From a checkpoint of a small mixture-of-experts model trained on Wikipedia.
Training: 602M tokens, 9613 steps.
Below are experts of layer 2 (counted from 0) of a mixture-of-experts language model. Rows are named gate (a neuron's input weights, with its number), up (a neuron's input weights, with its number) and show model dimensions 128-255. Each number is 128 + 24 x the weight over its row's rms, rounded and kept within 0 to 255. Numbers have three digits each.
Before each expert's rows: a language model's description of what the expert responds to; "mostly gets" lists some tokens that are sent to it at least half of the time. This comes from a sample of Wikipedia text that the model never trained on.

# expert 26
Word pieces inside names after an initial consonant, such as J-am-estown, N-om-ura, Th-om-son, plus first names like Tom, Frank, Jack.
mostly gets: " Jo", " Tom", "9,", " Frank", "0,", " Mark"
gate0:124102175139136152110120125105127121155092116141140131081122159120134116145140137081112086157138114161138097171147126118135119125168141119175154132136122163168134129123082133129115143079118121154135168189111131110129135148112142147126133159121138106135173159166167103140152129120100146101136111166101133123130127137130133163168123104076139209136111134136130114184109079174126116131129
up0:119140102135160151150128095122128118105122136137122133134098126141178089130102106188086118142153108153126147092151146184128152109135104129135139128157092114143145118143073128106128100127119107118087174165111126134127139100140182130133118135112118132150133127115125131107087152073140099126129083089099162161092190115090095163140165137167119111144133155115134150135168132185145107111161
gate1:113123147139119129154122124128109134159109143132109138144142101151081087117167122136118113129123139135108120129130129118132116128140131147120107078135116162109132103142134184061119129090148132145138179121141145074133162138135132122105106125124114134127139142121147135131107128098100140110117124145091171191111121101111110160145110093107128140128145179128132120143133108118139135080112
up1:105135186094099154142128141145129128095159088128156119129111162123140139104048142118129090138097122118130109135132128131135141054141156155068166125092169148132118074114121118139117106183139130125129132139103119132126100120143116096126137124109111146161119132106103094115172141126125102102164125114123091122146126073150137135130152126111147132114139143089161097118089160124118129127127
gate2:123132161127109147117105129117060118113159124147128169106146132113087116111128140111122130136147164110143150134160076126146114131103155095112124122119133166114123159118108138093125155139079124117166117127139109160127193095090124120109153119089126123095123124133149128103140133091125097074146135143135136123125123106135132127141125118088107119130112115077090149150133195139186164126106
up2:145171121135145187083096125104127107168042150134152131100128214088079125132143105136123098103091088133103142128138095144130130119155113095132144096146079152131157166156128128123129112164120170133101152143128136115135126145124107098126155170142122121138126119123116148098127141160138139140137081154095091121165127132107132109122149164132120154095165125136123135137127139121119156108122
gate3:158107077140132139141131128127135131133133143153124136177124126113110130108122174132193141163117132149156123119140101109089126125128122127128101130123138147114159134131133118092125127114126083128114128216122101163127095105118150123135156109090135144163127153154162137115149136109136151117108165117107118137106100127153089102126121113154101145178086097125174098115136112135132104087168
up3:172106123121114135142111132084127189115127087125134148095128076144190143129125118200137118139135125141131100126138109147135166167186079119148159126076149120110112123090125113162115152120135115120132153138121123152119118109129126118154095128193108159148099123094150165133122116115132124134118123151145112129134128136134196082116122110119122139179112125128129131146131112164106106155117
gate4:153127173101110153179127144109061127161142124093095108079106124145126147105106150130127137095132155101125136123159130139160138126132141131137148133169176140150119108117129124121183091141165106156125085154138135160111178129180170126059100113102139157118101092134141146128156136146092136149112172131131123173116172149121100126118121150146106167140095121126113128132128141104139106167115
up4:141128106128136121119118119127149136178120163160147117127140116118174148093105125108103133147125127085131121107143154170117116140075094125144117112132139117167175064130137184155108139130125128113114102086093070144157155156139148135131151135146133129129116135123124130131115144156060114149144112116140195137089127107129111116151145145125115121137162104107091085114131134095134112121146
gate5:126114121149097139162099129101106063122155139116150142133131126127156146121128126123126132132117127123137129121141161111136054149122161084145138119094106129130126167167126122129127130128128108134130093109116151128089110160121151138144057144115128102164164120112131119124168165186162191151134137115125149151159117115160115139126110073122158127124126121168150124148180131123075134124160
up5:135099132113132125132108202128137167137164126119119122130137145110148129130160132131159145141150129130138141078221073149146127180118151136149125115130114087106120151176131114130120151122108129132092151119127133127122134136074138110130145168105126118128146154116151111142123127164138181143125146142141178135130120100123098162128110137160129156116106132153154158089124108124118134103156
gate6:110139128105131180129124115151101103163100098119053102121128125111155125083136146125100173126128117084136113133147097178138180113167147137136158117104162127086146090089112143157139115150110119111130132096108116100146140072134121125126188127127122144122142121087136116142156078164134138175127127127125118165118146098136102121151122144120158123118101098092144111149153111148149113146144
up6:166080110122131119114129129146136108082140129096125092131124098183185137100110129119114126127126124101137129125188138097128138211088089147147132144126080158157108134120093122105129121129176109108126130131143094158120165120135129148133149129119112157160147142143124162130174098152098152154115134146195137170127164133069123144114127140113130113080108121130098151128136143159126112172143
gate7:130110143129103095123128160194145075150169133116122074132153079144167136136101148132128098132120122103123123150150097140122141172107103153107134146142131077134165127142125127142150090175126165099103113132111134089117170107130129158094113132123124129143140197112126125145125121122130134115132104116117118135148145136099172142158126134128134141125096155123155145129131051150130140108101
up7:108125106122128207123167084099095132173114125120120136165143119159117128143126111114120119127122113134125153132101160169190124119124118114065157081095116161128130123176116164098114150116108124153144160151140087128137122151110165170132130128122128148117116119148146132142115129135142126120115188125105138130163170129087099078136134132094138068125108135131131135127102110118130134107133

# expert 30
Final suffix pieces of common words, such as plural s, ers, ing, ation, ment, ship, as in dancers, weapons, emperors.
mostly gets: "ics", "ship", "ation", "ration", "ment", "ities"
gate0:138122132123119148126110106144145085085128091112157135154115104121134146163131119121127129142142091142152124132111128090115147139122132115133115141106134116112170174118100130105182113133062149140135141120124128148138199128141149153114132159093121084127119123187139150117130110120166151127141144130108092113138151080167138119173120148123151134142131169085107146124141104082112128129099
up0:148133150102134146148122136134164105183123211109127158130163116141162140130130154123141165127132169116116133134131127148119141143131101114098122154083130145132126132125135132111132150146123129162114106126144133088171140123080117108131123121111107121091158144113164142157133150113106140076133095137112125131115093089105089154099130144153137175110131136131098138167121158112121164129152
gate1:126123088134107055130180139132120114133090122138109105122153116121114096159102129130111114132121133115128142101113096127105151142127174122085148103157181118101105075076130139117120143148103130097127133130133105146153104129130113155135157148162123127114124087131154150150146105108138103185068115133123125127114129120115106131109136098128142152132122138131129131127099143140114147174139
up1:139106135139198150131128127146172116178115152122104146132119179069083152157107104076080130129106156128138141149135100088124081124161160163115129128134112173158121090121167107130108126123112149132146092151160107148123095133075115166169147128149143136150152127092147122118129136106128161092102166115100140153114087140135124126150103119151166191113123139137096104143130154112169141115120
gate2:141141150161119176097131110112128150086140170120101109134095120078128135104121102146136131117134064131149127148135140128131164148133130129163177102141177180128130136118127121108144133127119095121113100155090139151128126121144129161122078119125147122168121172130097131115134152124126118112156158100125129127111141123128133106129075137148154164126153137088098169114141104119122085125160
up2:198123169134106067147196094118093157127112144127136136134144093114129128124121068128112120142086140106106114173195103125142112115144105129115118083157134147122092093149143128154132201134128109074183145129125142164121167131151125138124159130140121131140129127121129172162102108099134141065144144139101111115091167128121124111132138125126108110132114099132131151115178123137114128123139
gate3:163128113126151141129111126091103112130128118152130095128139132075138078127111154090118146144085103123109108106157159120131154114105160093073120149158096149128135139108108126138142073130155130134108157125128103115118134141140127186120125047147103139097159212131135135134148145130127145132125142124078131130124131145135123125161143164194159107172141130124141134203162083130111099128112
up3:136106119136128134119091124213145126184087102124124115101093117134180158137121077155142111133118122127197105136118142124154133115107090117092125102138145126129125166156177118105120144135138139109130142128125133144116142166102169135110133160148163093132070147154133169121187132134166080148110132122130130114112164104152107144135119098100103115128134135131142199155081097153150169138114
gate4:132112129144128159087101151139117079144090141157151149147141128078123162117128146134091120088116121157128146146151115167056184092131150148136125149107135102153123179065085129130128120129142112136132127137134159143135137084126161116124111170134102134102144162164119132137099076186115126102097185132135142125132145124111128119133117172118183117157163178118126130149155128134127108163121
up4:124126160062106104155094161129126084201128128175153110133134127139112169160103150107114155156150129125131138136118131127157136133126134151116145148117119146112091206121132104122142173133135119122105095128123117135183097148128129141136151125056134150105152112118137116169099108114093126132159118155152067114097131100093128194145110157116139108130113122127123117075162093131106095141115
gate5:176117129123120143153128159145146151146113118159119145099097123160129128129100130112135095105122163132124154159122193122131144136163117122123145125135108163168139109141134156098128128115151150079139147110155127131088125125102127136144141158133141128114097119066135124152157098109134159111115167133116114127150172125127163148096130133167121119072150154121144123159107186112107119121146
up5:134107119123127155118164090159136102050148131112105105144122135130125151100096090143170157140108129127153132159152105137175144106149108188076108127120165090130150116124123130105134094170108124128090104112132143126163202116193102118149137108117099129143130167126144124157093097115126054137128098128122152128078103119105078138114122121117148099146104156120164128156118131139140125160105
gate6:105126135168088113142107101149103071142154163066151151137114151105140139149109126147123110142128146136111113149105127143093128102132118149158191146128128123105154134141091129129138173130118139139088126101131150185137117156131135122110130137121122115125130146123130142115172131113132130094168129109129117160203107134139129136108186136107142094148076110156174095106121116123128113086105
up6:104123154130120129095083156136109185113108159098148122100110167131091125101106124128076150106112108135065122076127095143089142127125148110080132133160094128107134145141123095138121127140116125138131118101106114125141157118126129152114114106116093180146135136128144127128120128138120128133113098130130128154132148133124128061135157123137137161131088145142161146109119084191156147079120
gate7:141137122118099114119145145128103140103098136071153140136127128049142126139126160132104111136102101131153095113138108119144120117107144153147121191157145169161127113200150111137121142080129122150123133138129118125130126123081090092125121099114126144128125151144120142131068126137146122103085152126139127122122163125143110124130138080107108125153142133117113128146128144128118111089117
up7:128123128127115114138121132188134118150147139170118115128143124098077124141130095130155133161135093135130136099115140138125059149114130121171127175128145114147127131136133105118147154143134113121119118174123144142125126128098110156126101096135113140130127061170167096168122137125122142136111128125157059136131103147097148161186115146131116077116154130145117099057170134129117081121152

# expert 16
Last words of institution and event names like Institute, Commission, Award, School, plus suffixes such as ation, ics, ical.
mostly gets: "ation", "s'", " Award", "ics", " School", " Museum"
gate0:180105137103151084088090150132104143120128114127146138138162093094097123150142130127164170151119151094139143156139122145123116111117118137165129085130156128125127129149089153104127132102118154126115096117174108178078118144154124128140117111159133137108090133097118150119122105128150164099101124140124147109100137099124178090141131147127143079119125147149084141132138143112156063184188
up0:193119141079129127117138176114165111121103124135139141164089141192164147140152135126153065152117107157091150166138126176132130139129073137131118098143137156109097092117139141150099154119112146115133140146109164122107103126106187115119136165132126126136143118121113065129162140147085137126123099114127112184188116142102158148137136084127114140105148136121131143144127158132169162117095
gate1:112162111130112127129100129152197097128158103110152177149140109098135121045095128097122184119134191128115146173157137116114111161135121149134123119148129129126146145170141135124123098125062107093159098135135127124134126139137126117104049144133098101097100127099110161072111127147114116100123131217094115155112111135139127151124110123135117154126139170136138128114125093135130125143125
up1:124107127127130103081100126136149102113154129105128112108125116107128087118141093081155107123110145137092108150136123132135113142145168143137119117119113156123160148104149120146103109094164146087110105097060125097131129131152082154135116151122124137098115181080109090110121110164173111105121124127120118143133146113144076139120139132141068193126135120165121137154068124152179142127162
gate2:164132157129093149090124123151130134121135167083157146157108129132146146102118085146121128115115126117127112121121138133095133138137117139124121141135092117114180174091115133145130092151155160142098141123166131144123111163122151129077103124097132117122101137163180116118127123153085112111117125128150127163105113155122122116120110121079122115131136128105130178139159138101161133133149
up2:127097159158125168128125173119084116147102133131118081084125140129131165114143160108125134120122118107103113129116120135179123124129123118124045130133139146065123126111136083084086147134178099118093106121140165112134101132103149081130105096100119116107149118140126128069115125109155171126143050130126057148152111139146173113114112114128104151062111161136134191137117136112155131161138
gate3:128123122116173123129114143171122119144124166125140103156087136144150151154159116118108063125125138144110118097104136159112167143128107100114130154115131137092129099104121165142097149165086170125138153163149117110174129115153139112122127096132106127112129137155143100137089145162130145139184155098200139193116129156135115114143186118114097118138079125126128113133181163137170134113146
up3:134094131133078103114146131145154125121147125131130119066125129119147158083151083150127123158156103151130128128152120179144130138141167201157116173134118100136141141144108130143072169136127160131124137118137123104126143118124063206159130129159152145081095122122141121170118127117204103123125131183118137130116136140111091142117135150133191134127124114116116158096066109127112089136132
gate4:127129124134130113144143138094117099131104136130139096122133124098125169087149126151164115132110152123095085127082108114092078137129111115138108097128128128093175131123130125106115139136145073135135168115133132117127088099101131142123163149049137126133170120125124143144132127143140129125078148085129120111128128136148101124164108127137132157140138127125161120131114126122132118117127
up4:094124134134122098124115123129102122152146097168128105124148167070152140134135133147110124174157086121161143146129129097084137137122121135121113171118092135147127142160140096122130115141085128135126116163109096130124059109145128122151161123136128132085143110103164122151127117130174158148118135128110090144121135158130131110122125124148100153152169145125144126129135128128138169129070
gate5:145147143137147174160132097142133142149122128101152098142094148086080080134100110106098128069126148134126102133117140124132131105130162140125096071111163126121107142113143145155176114129123132112131132127143127132118150134146119109135101151146159144153113078156148129127148133108095095111152112157123073161129145083139143124142084110088128127094128117113123195101125213117152137128113
up5:129131129104152119127096128140129099192106129124126124121102125127111129134101094117121121136103131159099144136094109125087117129124150100110146156166111143140137130147119123090143075132131106155133079144136116126156115098087152101107115152098096142119130149156161148155135122114098116168123131119131145120082156154135145115133152122101126126182174125132130132128157072069129132156148
gate6:133104131141126107126130114117120153178128095187095156148138137139139128110138161118071106131178069109127149158182162145145141098166122109132108159127159128171106123107158157132149078111104135151123112101109142129119146128092152157150138086162160132173129130158149157130146086121150108082119126102142154131151129128153138069111112125160116129117135129119120128152118155155134116095161
up6:123126124153160115139158148154129126153137145132111087127136128124152095127175125131135124129145106132138085105127103129139096125112127152133142095141166136116089122088103115102117116132119101157144152155108155098110129166129109128141125122143093151129120110124086070133131146156140135127168140113142162112132147086176151131105149130175153121133096105173128174133117143152139134161160
gate7:187119115115125182089189157122131110140099128129141135132130109187167140136123150120122117130124125142126115120109134157111126112091153122094119127111155120158119135124131129141092148126122129144162155131131136105125116105121099120125085142099186092103110138074108188160136163091130094137204145131150146119116143176112129062138128148070130169118186151102170124156133129166120076052131
up7:120112118117126112129124119187116122125152105134103090100125114160133153117145125140136118206118109142099135126088138130116115128116130118187088140127077131147153141164128151096185132106155144112164131151067135128110128125131115105136134125122141152129144148102134145139143136124110140116179130122124077128113159175120075107132142102098122126153154111104089163076122126105140149089103

# expert 20
Early pieces of capitalized words and acronyms, often after a single capital letter, such as A-cc-ess, E-v-ans, Mā-ori, and Labour, Great, Northern.
mostly gets: " Labour", " Great", "′0", " Northern", " Conservative", " 0.0"
gate0:140101105126130126175096087132100115097118095163147147131126105116119134130092125126133133169103052135126120131112097125086137152139117150097134099155134126127119062158107130116137125126182135087120103160122118116139115102133131163170138122154148161118105192151151108146132149097203166110150071135154130126111091168151165141132169150079154133126118138113124179170131161091129113112118
up0:146102099116140135156177153159146133135129132128117121097115136137117154105095113125141086132080130141128144104133103160099132117125161144131141125146111128143082147118108127137101133151127081189155093124150090119102130100117067123100118110132142170142121124149085149152184135087148141101126125138154177093090070139129130087132194104140079131088107045141156106109129128139102125122117
gate1:125114151132140138127124114135130107132101175125113182120084158140131132124136144151180152151136106118128147116060126112113168124114102176106135057172135118132127110115132129110127120201170109127119105125101144090094125132157138155128127087170134169127073118123125161138113127096120155108131142083175133127116093148143106149109135125120139115133133129103150129143126126104139145131127
up1:139142130125133160107140119095130165120158086138042132177106155128134089174094195123123138104149139091108077133096100101129098139103162157146086144127135132106135070131137131133088145162131138114120142127163136115162141150113122082126137132139159182149148105130181118134128149133116113094157150131132106132119144099119124146127134175114124126142099180150150120161137138087162154134057
gate2:080127134144120177134091127127137116149149161122100109134142125113082138133156124141130139139133130118117115135173145136145136149118142139123145128124194159130113088135163120113134097123100139185157109119110154088123126098152134099164154132169119115149129139116116139109124126128104154140086137153153181148139189143112130142099128121105083144164114137121133104136125079048112050151093
up2:129155121113147131128132150090131145173176112109111139132126164124132064073179150130139142119125145144127177102115160125131158143124124134149114102125135104124109090137135121099145096125104129149093127128127124126101129112093135131130085132129140123126159133143120123140135134128162139102082146142128076124143121119073110146140140180147115125122131138138111176109135076133105188125134
gate3:111140098155205136134099169131166086115112122118099127116150164114142080132120126129141165136139110135157146122110138121114140136090158105098124113100105119154110121144131128125118140145139155142126111145147122096107151138126148082125134109130145178128089130128098140185124172117086140084158159157108141138131108120097108149129108131122082130189094136118073135154162125089149127118110
up3:114105142126155147125122129122117119131117135081104115139161129135143102145110123127205120142147115132121080146120126128124139116155117140127182117113131124145144136090138079117180153096125119140123133126120126126052132144130130132126052128159181135125076134145125145101107119143127124143118173131116169126118120151143128135131123144068130129106148097138094146136157055128162121129126
gate4:176182123122069171080138123140174109129109117116159157133195131096123132116127119172130099172120129184119134150150136159127125125131127157085127137156128128091130138119107156114108131166121121124137167117109119129130127110178129111125138119114074138152132072129140112148111114128106146099153127122119079172142135094149090129159113130122111108107096128089169103117127130121100113101136
up4:161151136082095174119134136139103072142129155130116127123116123096101129126146158152116145133100129125123135119111120126125091112142150120119158112095093127104121122157133188140136154104097161143149100175136136133122172104077158109127131128131139055115132114116093143126115142142123120110102126093123095166131147135101131110142160186116131127131107113123147127086160129129086152093110
gate5:124165129114177129125130111125128122138084118147133102143100146100121126142119078136091127127120126093144129108126147137135128133131123112120118133125120135105148121123137171117128128126119199097140095125153162132121126131097169109152158159146110142105137148128137160108137132075126120129131088127123138119139130170125192093183158120136104117128164158049124129145102119130136124209163
up5:122074201139144130095133074117185122130124126139099147114140112110096127082126130162157147130102130140119119147130110191147125145074089085130166159084119139093111152142133124089148127122151127120131128065127101129178133176088094128114154141124081114131129136115124113135115121096160120106179158127104163108136126134131134125147148130132139144140133179130116156123161135143089127146131
gate6:114117121132134122130116131100110106116137131135169130178135095133111121102136145135115132085111128114142143141123136118081119083132101125177113107108121176105130082167130144093094159130105131084146157071152128102146132140127150122146182118140169179083131142131137145123093139132139076176132105092143130153129086126152105163130113129135128113083126168096131128130162123102104124125128
up6:125125118161110126138164140060122121141126135144137125147116107092148127136115133149173150128111110174128085112134139102115115137160104106146103133098142153127140118117079132114109132144122124078118133092138125131109111111166133129142132116137142143120161143104120129128101152180106161125170122124126092118167116121127118117147148104117126127149128149155124161115151126137156110160103
gate7:140127141139189140122123128092124136164158137097079167169109141073128140099182116074148166075135094107138183070130118122142145091110143139137138114149129134119121145146136131152110093170112157107124095102123124149117089127132137141120101124099153087090123133133114122125156081111170136148169151165119122158140100158135105129121065129152137134162127137098145127104125146102152122109112
up7:194149106096106132084172124129126138142090131133089133068158137081128129140121115119147164146147143115161193094151101157166122127154136179100121139121126127117124130140143165146072170134116137135130146104144134140117123118119144127187095218111128124067132145082089113126124101192138153156118129145137144105130135137111073158131122118147128158128132154133156115165093108138127128119175

# expert 3
Field labels and header words in infoboxes, credits and tables, such as Location, Date, Team, Born:, Starring:, Nominated.
mostly gets: " Date", " Team", " Born:", " Nominated", " Preceded", " name"
gate0:123108125114079094076129139113140104117146107094100131151138092119081113107156090153136124114140144117159123113150140137125128147140159138160117111097090105130140137130123130104125126107108124130141162127120163118150165122127178115106136118084086143103167110120135092130106131139120117118101138135119192139135138169115104118146119099134122131154149121135140143118150132149115119142144
up0:110110128112127160121107085115131176077153108135138115110039138152136122128177118119152185144127118117130066103132125156128126148089141092119133130121113133134075073133141134154124138141149129140171112154096068078095123151112111129127082129072130138158135128141129133135116098140136135124140121161136143147101138105146133152132150121125122126133109184124102177095169132127138123080117
gate1:089143147086114130120122126139131165147098150073163130119126103095079116138108130100119105161076113128108154144113095124128105135142137143136133101115150159118139069136135131113113118141135147141127134143165154147144127111121131127127138124153115158092128085175130165144144123123120134133129120180125148107136170126083155124148115151094142158097099136134134060131122115139158169132127
up1:129141163076108078123111137112080128151156154140131182136109152153117131099120101085123134152064135094134160129089094090113128174107126178132157105121121117103104080131125121140140135156137103133167150181106116160120127113129127144134115122109139178130139127102122109140113125123061143121143096104138128139128122147096121112123141185123116199073132126139140133123114119185122135128120
gate2:079124133108114135126124117152152156134127067117138123154193114091180114133148146121146148112137101079107166158127118138131101153126144078150139132143129149126112134150153094117137102103132200139130137109120163132127162143129140147129111115136141144127143129142159134135150133152176097117089134099135157131115131169131138131118140148134112128129102132156128127094125093087162084150113
up2:130146092115140082179122134072115151111078126111126133107164111114135121128147147174074069126116102143115162176115055128116114119168130143182112145100146116128106152139146123111159154124118128122047099130127107076138148127131120153071124114149107104130138129117120129133120114100119124122144109129082176139156132111166133126128162149135077149066176143122145165111119111141136111147124
gate3:129124176128127134141152112128158107179120159097122141153166131174183142124101144166137117122201128147167137117155147088142127120126182133124085119082162106119111148110146127093103152131127153161145121185124210159138103118119109151132126165128093152118112102124137129138172118188097107122084074144124133178135116125132121105120156091108107128110136136149116129161183139128219135128148
up3:171128073113148122150132119133117144123141128063121115142126145130124095133141122116144120121119132082144157110123104116085134116100139150118157165122171127070123169129155147128124130127096154123171138106119130155137153137107115151114067097135132127124167132124138102132125115110110221153094098118129104147131114094101123121095124105098130143141130134136156121128149236131124128123159
gate4:122140138177083127099090132118103126166144104154140134138152126127128142125137127109134123123095126135121105154138128130120128170106098157144143121140112127124128146127127136147144086152149148120121141129163156101158199130114109112115135142124134147156151170110134090166128141183135121079127109112135109112182129087175130139130127127139102110160142175086136076138146152119119141106057
up4:138142121160138117123120111117112067158136095154163133120128127130082117147142127115094121137136104096099128131103085121092095134136093118135120110128127105096174134090140119144106113129127130075125079123116141112131106136080128128148122112146131152138152093134161081125146188141169111118148127137169132081124125066102087141096150127128091075134128120123134130129121157092132122135148
gate5:182126159099127103141131128108106100134129131113094127127125106100118131096154182130123099119118099104145113103146105119121136089155128116124123135157095125120177096115091115169148123087137127131168119189115160132164170079097171099131155118091130128128129174137139120081082147099138135148144141120121132130155101137159174139124147119157142125128097130089132133169107097143132123143102
up5:127164100132139114116129175103115116140127134101195113150135168159166127113125114184109127074118111121133163153115111145127151103131104131130112128117102104130128082127119125153165148131109142127125157110110094114151128134144121135130113066119117143168111074124097170132112126140122124142104129129079129163124154099127165083130129139138159150116180152153105086152129137150136122095121
gate6:097136133153114140129117132129178160093130152087127120119122157104127117163149092101126128134135144152143125092134128163114127129148127153111169114113072133134068128128122149123126095116125105148132107130193126144167111122136119128129135126149140109136162123132128129129136063090130128103117153126109120170162103073121115114128058112144105107106131134104116107115126116222197162099132
up6:143063122084126135115131122155132118137118169129119126139108129155096171113155113151140156114178088134108125174071107149115130147121106125119072153151121164146138124106103112121130135123112150122129170209124090106114083084120127152116130123133157179132114107157133132136088179139126123121129145117182056133140127142128209195127121132125124129128125101094121097158134137112143094185141
gate7:090131126121094120175144172164136142123148145138143118117143141153143126097162116128153188125148128117159149134150148135096102122120140102144118134164147103116145129115133080096096148138113077137158106129151120186122144107072127059130119160123172126112135107144127117111153087168140119123066144134099079141095150137057151106140116153076112125104137116130108104144096125144122148127129
up7:149131112108132129099125127128073082134133122093064133103153096135106142109105128127145128150111102151188143124142145136143129133060120127141157172118136114138122140127122124140123143145150157128102112148154137137124100150120113111125134118111129104151155140123114190073106078092125152094102173116082097133119122185109159120159132110097122146185123115157110148166118109144122128136129

# expert 0
Final pieces of foreign or unusual personal and place names, especially Slavic and other surnames, such as -ović, -enko, -berg, -son.
mostly gets: "berg", "son", "ya", "ki", "ka", "kins"
gate0:118106116100089075112110117141140166106095130099142136141098102138178096164146134130127130147166143082072078171128111132116101176120136131160140127144109173125115090128138120155117128168162144094136126127130133101200077129111135141095128093179117132082135086119143147133128123118129139120151134137085123120172086140101139136104130126105139147166128148145127094140155155140131142156156
up0:082133114129131135140112167088117123164127130155101158137093132136109137130095174130167125085140084120136141152152155122117078104102078118110133125116098140138142190106124150143102139137122141112146169090129134131113174151135127177171104081149096169125083082157128143128133105115141117116132082133204132148143130121121170082142152153125154117124138122089094155129127129150135128128133
gate1:125128143129154125130175140142122127088139134142121073153102113096123114128152105129112108133146127129128131128119131161152045105148210069135162126137117125150082097140072125104107115135131133099151147126107140141170101127142123121155106120169121131148106132106128162115140103123125208097146149117113106131126115134145140091123151150151152123165146174130127154128108109112132146078158
up1:125125129119131119144127167155126144098099149145148109118116140182129165099097165117122136126125141119126127142139134186152136151093139174150085144121134139103144104129110088160129124124110116143076133090080111092136148166128098138107145167123099126138107147132154126122130127119147114134110140184123141115126126112106163087121108120132045082137114135106125159116124135114144107093148
gate2:087124144114115090101127101104153112127092132130114122077092165146131103129130111117121122149114152144126166130132105184135097171159160097142125134130132095093087089139095117118128179193116158124128123131121132163175113132115133114137132107132067109097129079133134144125153155145112145123129112095118131138114134113120104142150116115068120132136126118089130155147128160148167159140174
up2:120117106137187107133103133112137094113150103106131119176099183184138130124118135112130119130110116117117087082140128130090135135124128125090151134137143181113120129123171131078153092142139125147105172125108124130145107083106160144102133174083125131055130117109120140123112114144140106128162128070144152112131143126123129108092206124130141136109126112155153105148128112120128120124101
gate3:092125121125084108088138145138126149132055184065149137129119132119134092127153133123102156127117186147124137131116142177069108118100130129125121100120137107163183132124152151110122129136127111116135122148081183142136154145141147104105103134131163136140106107123121163159154101156139175085125120121091055094097096165116134127140121130109113191147148124154154076109124124140102101128094
up3:158131124135127150132148125148131100136145141106161115124126127175154168164156139124118129117137106101156119124136181148151093194129127129133116103124123128135106148133128131134128218096122130112151129126117124091151112110141166129127111131141173119121127166117120139096142120136148109135086119109147139131185076128130158143126128125152126150111111144098150114127129130134099133042139
gate4:123126136123112153080107095141130155139077128148113123127122119106135123124165156120103138134154106142130112114117165136130135117107148126158115133111122119154161150135112106120199145109110128138160133132107129111108141096129160127133109118117131150151120119139100175118103139148132142075132124164152142077143116130161086164097143112124129156132156144126149124135169137130124125143127
up4:100109132134152124154111129127110173169137098143121123157092127127163132106114162120123093116175149136143116166122115119148063164129144195139115141104130109127129108123107130144133078176181136114128160190133105120091140117167094114128131103116157130117120126160143122130132130148109142125121133126129137138122123098101074157141099108135116124176132127123121134093143139121154118132142
gate5:089121172157129118128126111106134123141132129133152126133127137128089126117143147132134132107164101142129092135104126144130121116124127133139119113111150165121090114116123053144134167137126094140159180124121074141105122123157127151145133055138126115134106092073134127107113129152075115079120102138131130089118080135123105095130132111108110119146135133105134121106121082126165119136121
up5:117184129128178175078130127106119105158110122115145082139131114130129095138153102185139117094080129126113144131127142169108128130137113128155157112112133115123121121138143107112130109127091106146154117123150146104134139125135122163116112119171128131090130108077144103112098149124126158122110141143131121161110181126115121138160127136200175130142133121127123139137133170131138145160103
gate6:154154116146129125113137128135140120140132102137115097121130062139147128126153088133124127132097176093116126133158120201151143153171123119141131165133136107121137174111112087164129078086132136190148160099085157075129148103143152130139124127128112072093131139112111188122131133153126123052147127086121158123137148121175117131120146125130143172107131124161115112130124133132115121130112
up6:095059107176146119126055112084118147103079091126134081099155162172151158165158128118103103159109151091146149112138166123122128137174134136097146134133101097106134113135102087131103117143149147159140133106136149162093157130102106154153132140120092143177132053117126097110129121102142085127136183138121098130120142129129120117144112163136111145135088186110108136132146084113130124126128
gate7:138107104139147112174139131139119127137122165105135162137131149062127127172148132138170130179091181130130136124112142147110103118117130130129151131113129175146068130179109097132107147157122131141108132169153116117115129128116126130151148195131091120109105141106169090121116188122115097163108123131167121111129166130122132159138092144134152112141119127127146107098102145168129127143145
up7:101152094091128108134151111108104147116169116148156133099126141119136120107120095129144123125129136107127127138142128135152128120114158159135091221136094127114114122167129132114125158122123154157105127102125126146158112102115075142122115122159128152129120130145126143131142132133095103090152135127160116134137077124139057075111152138110119127123117136120130125083138138101154115133149